{
  "n_layer": 17,
  "d_model": 192,
  "n_experts": 128,
  "experts_per_token": 6,
  "d_expert": 112,
  "d_shared_expert": 0,
  "activation": "squared_relu",
  "moe_layers": [1, 3, 5, 7, 9, 11, 13, 15],
  "router_score": "softmax",
  "normalize_top_k": false,
  "routed_scale": 4.62,
  "balance_loss": 0.00768,
  "balance_bias": false,
  "init_std_router": 0.00709,
  "lr_router": 0.000982,
  "vocab_size": 15636,
  "norm": "layernorm",
  "norm_eps": 1e-05,
  "tie_embeddings": false,
  "optimizer": "soap_variant",
  "lr": 0.0042,
  "beta1": 0.95,
  "beta2": 0.95,
  "grad_clip": 1.0,
  "batch_tokens": [131072, 262144],
  "seq_len": 512,
  "train_tokens": 741900000,
  "steps": 3822,
  "dataset": "wikipedia_en"
}
Below are experts of layer 11 (counted from 0) of a mixture-of-experts language model. Rows are named router (the router's row for the expert), up (a neuron's input weights, with its number) and show model dimensions 0-191. Each number is 128 + 24 x the weight over its row's rms, rounded and kept within 0 to 255. Numbers have three digits each.
Before each expert's rows: a language model's description of what the expert responds to. This comes from a sample of Wikipedia text that the model never trained on.

# expert 63
Description: Digits and number words. Individual digits inside numbers, years and rankings, plus spelled numbers such as four, seven, teen in tables.
router:130151157113088171094117139107125141133129140129114103151139108098129125174107106144144150107097158083160136122146097165118106169160108098137148160129111157136156105154113097121154158137157159082115137132099120089125141136133127161119137117172137101096081101114132133116127130176088109155084109121156154127126112179169113159121131158154092165147100110173107090111136128170133136106163119137137186145084112119107152071153111112160141098133123112157114119137131146168132106135103121130154127089100133120151112173132138100125151128111130125150115144142143165147094090148115113146
up0:090083138123048139126127128109129125109100133099101128112126157124137139109129126132161128130134122111079118132125170115118131154129134111139127139107143129135171099152146131128139075157129158107165125126116121183122128137128117142129109153170106135100136116139129128132120125128116137141133079104135127120177102130124173127103113159122128179125074059133128120176141139171164142124168106129190122129148102128129127128128152177121126140121130107141113127118126122131134139066145159096112130154143128152151126150121115114165097138139166126195107105124068117152050131099094143132

# expert 28
Description: Digits in figures. Individual digits inside numbers, such as populations, densities, coordinates, times and codes, plus unit tokens like km, sq, UTC, ′.
router:106150125155118121117127103151147120160133110141085122125132158149138157158134121138116155104127163136111171115144139160136165154126123135101131146113132148156133149140147109103155133073140138075154146136078095106139167127114122099127086129133142084146113099114087108111094129149103120202096134097128161112144130167120093117059097156140163160117158132125130154138122094139162139095153157135130137148121120114149137089158093116181140119136115075127118124155100185149084113119103111130109156117106130152186130158135131110110144152117100126120096139113117165151116103147123106099
up1:154114164118127197105089119101180135147129128129097128123128103101120134136097137117127129129121151093100114127149175150080115111146130130152152156130121171122133123122124128126131123127136091114097139084108134129139086119176124120126117122100125123128175128076140128126138105067158128194157134087128132127110128113118150155112152127078130136083138160125181134146154089129142105139111087127136127117128128140158127107152114162109069136054153128152128093170152176127136131140095125124146137126091137058127117129104158127116122124131149088125122164151135123128115139084128137102

# expert 32
Description: List conjunctions, odd bytes. The and or comma before the last item of role or instrument lists ("illustrator and cartoonist"), plus non-Latin script byte pieces.
router:131140110113124134120135122139117151138154140083127142128148120133170166096150095076083136159138150112100107098161082141141107130144136143154132134114154106134115105141138118102096082139097148127145124133124151102098096114137150124140147115175145123095108176118109168140149108119143135115134090103134150099120122131117126119190108120133114118152119112107156171099087153096132116105142113129193107115132120130124111149136084129128118151122178140179145130155145167105204133162082096136124137093143158116150116162154114140131099113107108134138161103108184183120151129087126132115
up1:099100134107161109124113094125110138126123172082062129130113162109117177135045132096120137149122106116085120128126139116113131135106122138169148123121122122152133176128136128098127118125127132131110136136115114161159110118126121124126124110108120079131127150160138132129122093168108131128128135126103144071127136129085132198123107136124160063163156075132106135080173136151144139125138217122129101055138121116142187156121121142150139110125112130126132148121109145162130128124164134135127129146131161127118135122144111115097111130132148126116139107122151155154144069124141127153

# expert 26
Description: Title and brand names. Words and pieces completing titles of films, games, companies and products, such as Blue World, Sleeping Beauty, Honda, Toyota, JPL, -idae.
router:123151149160138137116098132163108129102142127135124128112137122128172180127149090065116142141160153113102098075138113152126124120137101138119113143106166123166146100124128160125120070163124128114142134154119154099130090140173148105160119125171158128100111148106103158111132086141136170127100116101142103104117091129145131107189110102111110150124147132139147165151110123103159110095132115150135139131110115121117132126156098134144140133124181145173151107157134173066138122149089094103112135092149154121150080132161113153159109118139121119141181140108146173109122127088118108101
up0:141121139140142127139084124140126140104140130096108123137138070117218120139091128104126121126135150157079103147118138092139075123151089131104132128128137101129148121142122157119132113189103136113116104137117131131137103154133138145098098121088127126151116150159114128120131119108159120106104116161112128101179125126110114123120124127077082161127110130130120141145125127133129106124143123107130180140161072095153144141145101094203134159124105131123129138114161128183103166126131125085134136121164154135180120149123123135181139086125194142103123137084161119158117126124121116097

# expert 20
Description: Name starts, capitals. Capital initial pieces beginning names or title words after commas or colons, such as W-, P-ader, Robertson, Liu, Noah, Hotel.
router:138131132124125139124121108133118152114136138103137145114151130142169184099147114089079141153135155103112114083166099147149109133145145116134128113118155123141109111136136116102089084143103147131144140127117153089113097096152148145147149111181155129096108178124111159137151107105143178093127099103125137089125104134139120127198107114135114126137124104088164152108090161108143110103141134132164108122116118138100109156132088134102117144125157121170151116158162162098178128163096080135118130102124145119152108143143105154129112104095119128127178105098179181108160121078127128119
up0:156145145110137138068104121143127080121118127095120097135178092124149112109104127082131118106125156081116151125117118132103149123121126096128123132133110157129073125140153159130125131170127124127125079117104125098104133114147139176128155129160134142102146104133139167122115115133150160132107125170125143114112083129144098112104159120133209182138123121127132142127074107141118116097142118121148108126211148120138137139067121106120129156133111154127137120171119118139151133104133130040155130121115133107130098076146179165124140156128163131138139127131129128127141129110145167125

# expert 24
Description: Table delimiters and punctuation. Pipe separators and |---| rule rows in wiki tables, especially election and roster headers, plus closing parentheses, semicolons and periods.
router:128148113107169149116152126157126140134124123132081094175101162088138148170110085140150108139125120167109078110133164117141137119162117180117125173144147117074132128128085162113147153107150111134129130152137140165129161116169145140149118127125129127115137117144135127114102175136155136106163096088078157108116147167153102133109139121120145147099129143127165137120151102134074113131099127095124096095106104157129103115114132154169118116123178092114113129075119100087151109152117105138111138101174110150116110104142100169112177134116121118133176155116097140140116120156154146146
up1:063157044139127188129125204120117127147139130135150131172116130147147068102152151155150098099145110112126166144097116132193073098078077130155133131139170152068120108141137103140136127141120125119132143125129105093127122125101103070133093130155125118129132119120091116104138133143170109126140141137139148116114129119145148168124101142148104146131177115123124111163135157138126117126134083118127099120139115126125165119117132138172133131128122114132140116125152145132151142145123124133132134104157133160132156111137117070150125112133155121138084115104121149139073115157147124110

# expert 48
Description: Units and coordinates. Measurement units and coordinate symbols after numbers, such as km, mi, m, ft, °, ′, N, in census and geography data.
router:108138103163155088102142152152159102143136148133103102103165175169145110130152151123132139119114150180114162183129143130119173144108116108080114104126154138162169162152125144118147111096108128066158147149121116098157139150140090140115087158110134106159135134166140135140103144124110131167132135096131137101150142154092100110080107136135142157080124159102156143126126084117162134138179172118131097130119117094143106135110125094116127169125103111095106129142100143125114104115097113114150162111162100148148142117152138099092129142143109143123147125086123146120108144148136093080
up1:162134138161134125134125121124158117137104121160126080101117184141149187130104104133124127100120150123106132133128135160123134149119146127131093099141124149142118135146126146127128037129122114083161128123122130134095137141167149119119143127134129122154123143136122161130111168125127140139160130124137134096128112179075127115150215172122087108127124112091103122126162127098125083137109090134148116198127113126121155128125152135116126146130121131151136125140128083131119102132129140133120164120124186144098128091102123110098069128102164100150071104164076136175124137119125125109

# expert 37
Description: South Asian name pieces. Opening pieces of Indian, Arabic and other non-European names, such as Gh in Ghoshal, Kh, Bh, Abd.
router:087151137158182065138129154117130129136122094142136156104153115115120160103145140147123135090105155133093165182153147133085150117133173141138137089128143187110114099161119147138087129086124151135136175153128137132173162082123096096130159145112100132117132097146128109109120147138116111099121114122078113170151128137147148124138085123134085140132096141099147123127122184132111165119128120131174130130130146099128150144104137149098130140123103118077094126150130105154081071117092125100115120161139128150175129121105141128108117161126152123111131133151103146127159165136106139151
up0:126136078113117124152138137187090113127132153118142159114110156113131156138142067119124127130130159183096130107167133157129127172116131091109119121136152152100185085120163119103083151114101127149118165118149108128132131159111130092096097159133106110124137093130102126141109146119124131134125111168128117091118089129134150098107166147125118135149133117134139112114133131138127155128129165109092195128122164121129148113133116105099106125125117165111130135093144121074128115116137160116118132105127169117099110165129126143164130135071200106172121123135111130116136127167046115123

# expert 21
Description: Uppercase and digit fragments. Mid-token pieces inside all-caps names, acronyms, odd byte sequences and multi-digit numbers, such as ON in CONWING, route 366.
router:130142140113118136119128112124114142116146135107132158123157129149162185103153110083073139154128155104109095074155095155154119150131130123148123130132159118146125106155123130110090091153113152128140139111120141112105093091125148141145132112184169133093104164119114171127153115120129157107131112098127132098110109136140125128196102113139121125145125110093154151115082156104136091114144127136173119115124116135096117165132087126109125163136159109160147123151137170105182125159094088129126130108131146111155110155143111137119098102100107128142175108082174203110151131087132122128
up3:170134187114105128067133128131126161123142125122120115197170111137120114183132136127128144121164165127048093127116127135133139133175091186092145140104133108135124131143128123143121107144165139105128117111121122145118126077118123078128083139118112126170177137131154116119113115102168129135184094136144129073157128125146127117183127132130128129155117103129131131138122130127110128133128176136130114129103136120143135135127137149139104171162147125137125171142127116137110124073137148125131124134103180163128124128134102168137128140123104146122131162127164216121112125157108114110

# expert 49
Description: Coordinate and measure digits. Digits in geographic coordinates, unit conversions, percentages and dates, especially decimal degrees like 41.389933°N.
router:115149092138122142128105146146142115128105121147070079126154144161119148137136087134113122112120093159128122096149095141082148121124109148109077106119128104158141106106133102093155160134087085106156155127113074132141151132138106169154143128125143121158118119102141160128062170101123117165118109133143104119118141129100132107093095138157124149124138147139154132158106121185108151135177123151140168170165148155130137133122106141131152131144124095080095108154131157102118085150118134133093110177132150154150127118120132119093132166105107161121096139131159145174115113176137107105
up1:121122121135172154170132127096152130136123108132152130118119143135136130138091133100101117082109134152108129110131120123077115096125196136127116126118133106132166155154160138104126155128077125098096148091147211144130090136140134148108076130116131109146147115121131128152118174137056108128134105127137171145125108080131113136097194038079130147135121164128106142126135127123181125127127132149134109124124124131111131126077095120126130131153153096141072141134140111120144115143099129187096127130116122128108129150104104128140159146151119162127121130117128109113127097110128106112

# expert 9
Description: Table column separators. Pipes and semicolons separating cells in sports tables and match records, plus position codes like MF, FW, DF.
router:095104110133125147101150113166151125114143121154095069120143153115121147136126134120152102153146125166139121125114104112112132092140071148106156143117169162101139162135121147109125152145137156146158115125131103119096151116143115169134123117148115156155103132157109145145111149185125141099086109096123155117141097168146115163137142132148138143115112128095148141106113154138096123101091109126146113091139105153122122142135163123147148079091169094179103134075114123157094137144152131145159164187075134118188093071100123134120109118147150137109113161158101115120154100133125109133
up1:128081079128107188101131120153172135103198110146125126145130131122126154145146131106126129157156100133127142131113196090158109111133128128125156114133107136149164165097130130090129122108144139066145157098120119131098130112072152121110125107108124136146129111163061130130114173151127172164127150108117128136142135130126142076133172076094128111066075128114102139167093128120118110124114125149125144127148109117098123128137144114128129184105128084131109083124128163150173110125142114129129133115106140156120125118119143142103124143155110175133127128144125119115180110143138122127

# expert 29
Description: Institution and place nouns. Nouns naming institutions and administrative places, often after a proper name: School, University, County, city, town, district, Museum.
router:137137133114134176101078100110115151093095136071102131109126183124152143114129108155089142134125137119127112150117102110124154090135088151128124087141157154150165158130159147144122107129129107106095112128127132105168109141137125107117097135127117118151125123102133183135146133143138136201128158146122134079110112120132150129088107108149116112118112150107130107128146165108208101184173166143127126109109145136166139110130139152121093170139096104121158098117111139116102141159086112109117099092168131157111138087143101101166147155140129120153145158127136152113126081115126122111
up0:104138088139164093142142116042128128093126128125137167111170169141148133144170149104124124120126165091097168125152108155137115125105147146172079095115157127129131082115136128129149088146156133127086132130130121130119143136129120115124149137084098170115185138117209111125129181142183144133139131198135124127109123129085124125121111143124128128127134146122118130141131124149139131147178129183127125126139096068142130123135163127142097132127145072077136135123137120126083134109123118128115148128140106090128123131127084140171158126132116112125138138149129112112123097117151121107

# expert 60
Description: Digits in statistics. Individual digits, decimal points and commas inside numbers in vote tables, census incomes and sports stats, such as 31,352 or 32.6.
router:120128105134117144109104135150158112119133099140095063179177137127111149119099133165122132096101139163138130177130138144126181118149115135103132122100132181148118155114118100155096117148156148080147145143094097106132148098113136129143128136105120123136131133115124143152075172111120117129137102088141149106102144177095149128126122151140143135149137119176072127149166110177145128152157141133160114159114133108092100081126127092099135102155091122099108112171119161158151086098119124162167120136110162149158128098130112099102108133132108146150119134123145112139109101151165103100
up1:180122128103112125199118117109110133103158150129126105111149067168126126161134134130172165096128129143125113162088128147100128110128072108153125128132153141109114105148130087132087107096147181112123163102141118110114122176137122127154135116156120127137127069127127158107129159129147131129138166135142131118080144129140126127128103122187121132088134088119107118164135126095133104106082141154128092134138136104058091130133126164143127180112138127128109111101129131125127098139129119123125148100134098109099126116100096130157219164122090111094121113123130139113115117142124127112

# expert 6
Description: Be/Me/We initial syllables. Capitalized or lowercase opening syllables such as Be, Me, We, Gu, Ke at word starts, as in Beethoven, Behandlung, Verbeke.
router:090144112171130185069152121096139133145092108133136128112135110132151141129139141090095097138124150109126159064135102143154145111135164158104108129148113126177108148117127077121102138096133141138101119133142135120149109102151149119141129124136177114117113103148111134163120142126156105093116175134124100144093151164111108122151086120146099115099128130123179138154097146122109118107182139108129108151160113128067154128120163144110143125120083134152160115131151182121148150114096165106127110163143127147094119164148131139120099105105144169169148091133085132119156113118172146124
up1:122118128128145146125119042111168175133084151140152126196069154103104178113135099123153074135125127110128128114131153124090130130154130123130096146132126126129131136155117149164131169131129126142130204104149129131184127138170089101124119108093134133125139121105139163133132143113110091108152110183112114094153103123166143129098101132091126125162102136133128131110128106138126129143144157112136100113111089105131126163121146143094148156141072170124104126134095084131143130131099132170097131134121129124092081128113100123118101108142112131143128135126126083105150086141132116142

# expert 58
Description: Section heading nouns. Final words of section headings and titles about competitions, awards and media, such as Championship, primary, Group A, Awards, episodes, Cup.
router:107109136150136141109139092126126105111160154129092154116092124114136184132134127049097117165142151131134098110121147156159100126155085121099112134170154122079106111162114105110119085149139134124138148158118138129112082133107145164152137117154118125085104152101157170126131134170135159116107146125140163093164115151088178156138112117156119107106128121119150110122102150104147112114168138137167106121095142145114132109144130123098131103094162127167149128148186108108147123168114121118143124126154153129118135096132137125146134151106149116105166157066155184097141141098101135142
up0:125080110126180108128118128118123119143114155082113126119139127132129141117157121107160128126125142126127129073112123128076116095154137160125134134122133182116157113121095133149133128124124115083145125134107180160124145121139118143130143130138128129096128117127148114098105136125117147149128122135129127145128113118091139107086099134128088132098113128160111167118088167124183131107102197137123083165116128157104163133180080135129112125133205051113120103104140131164127141164158107132097143126170124130129146151104127122188115136105148086160144112113115140114181128076133136129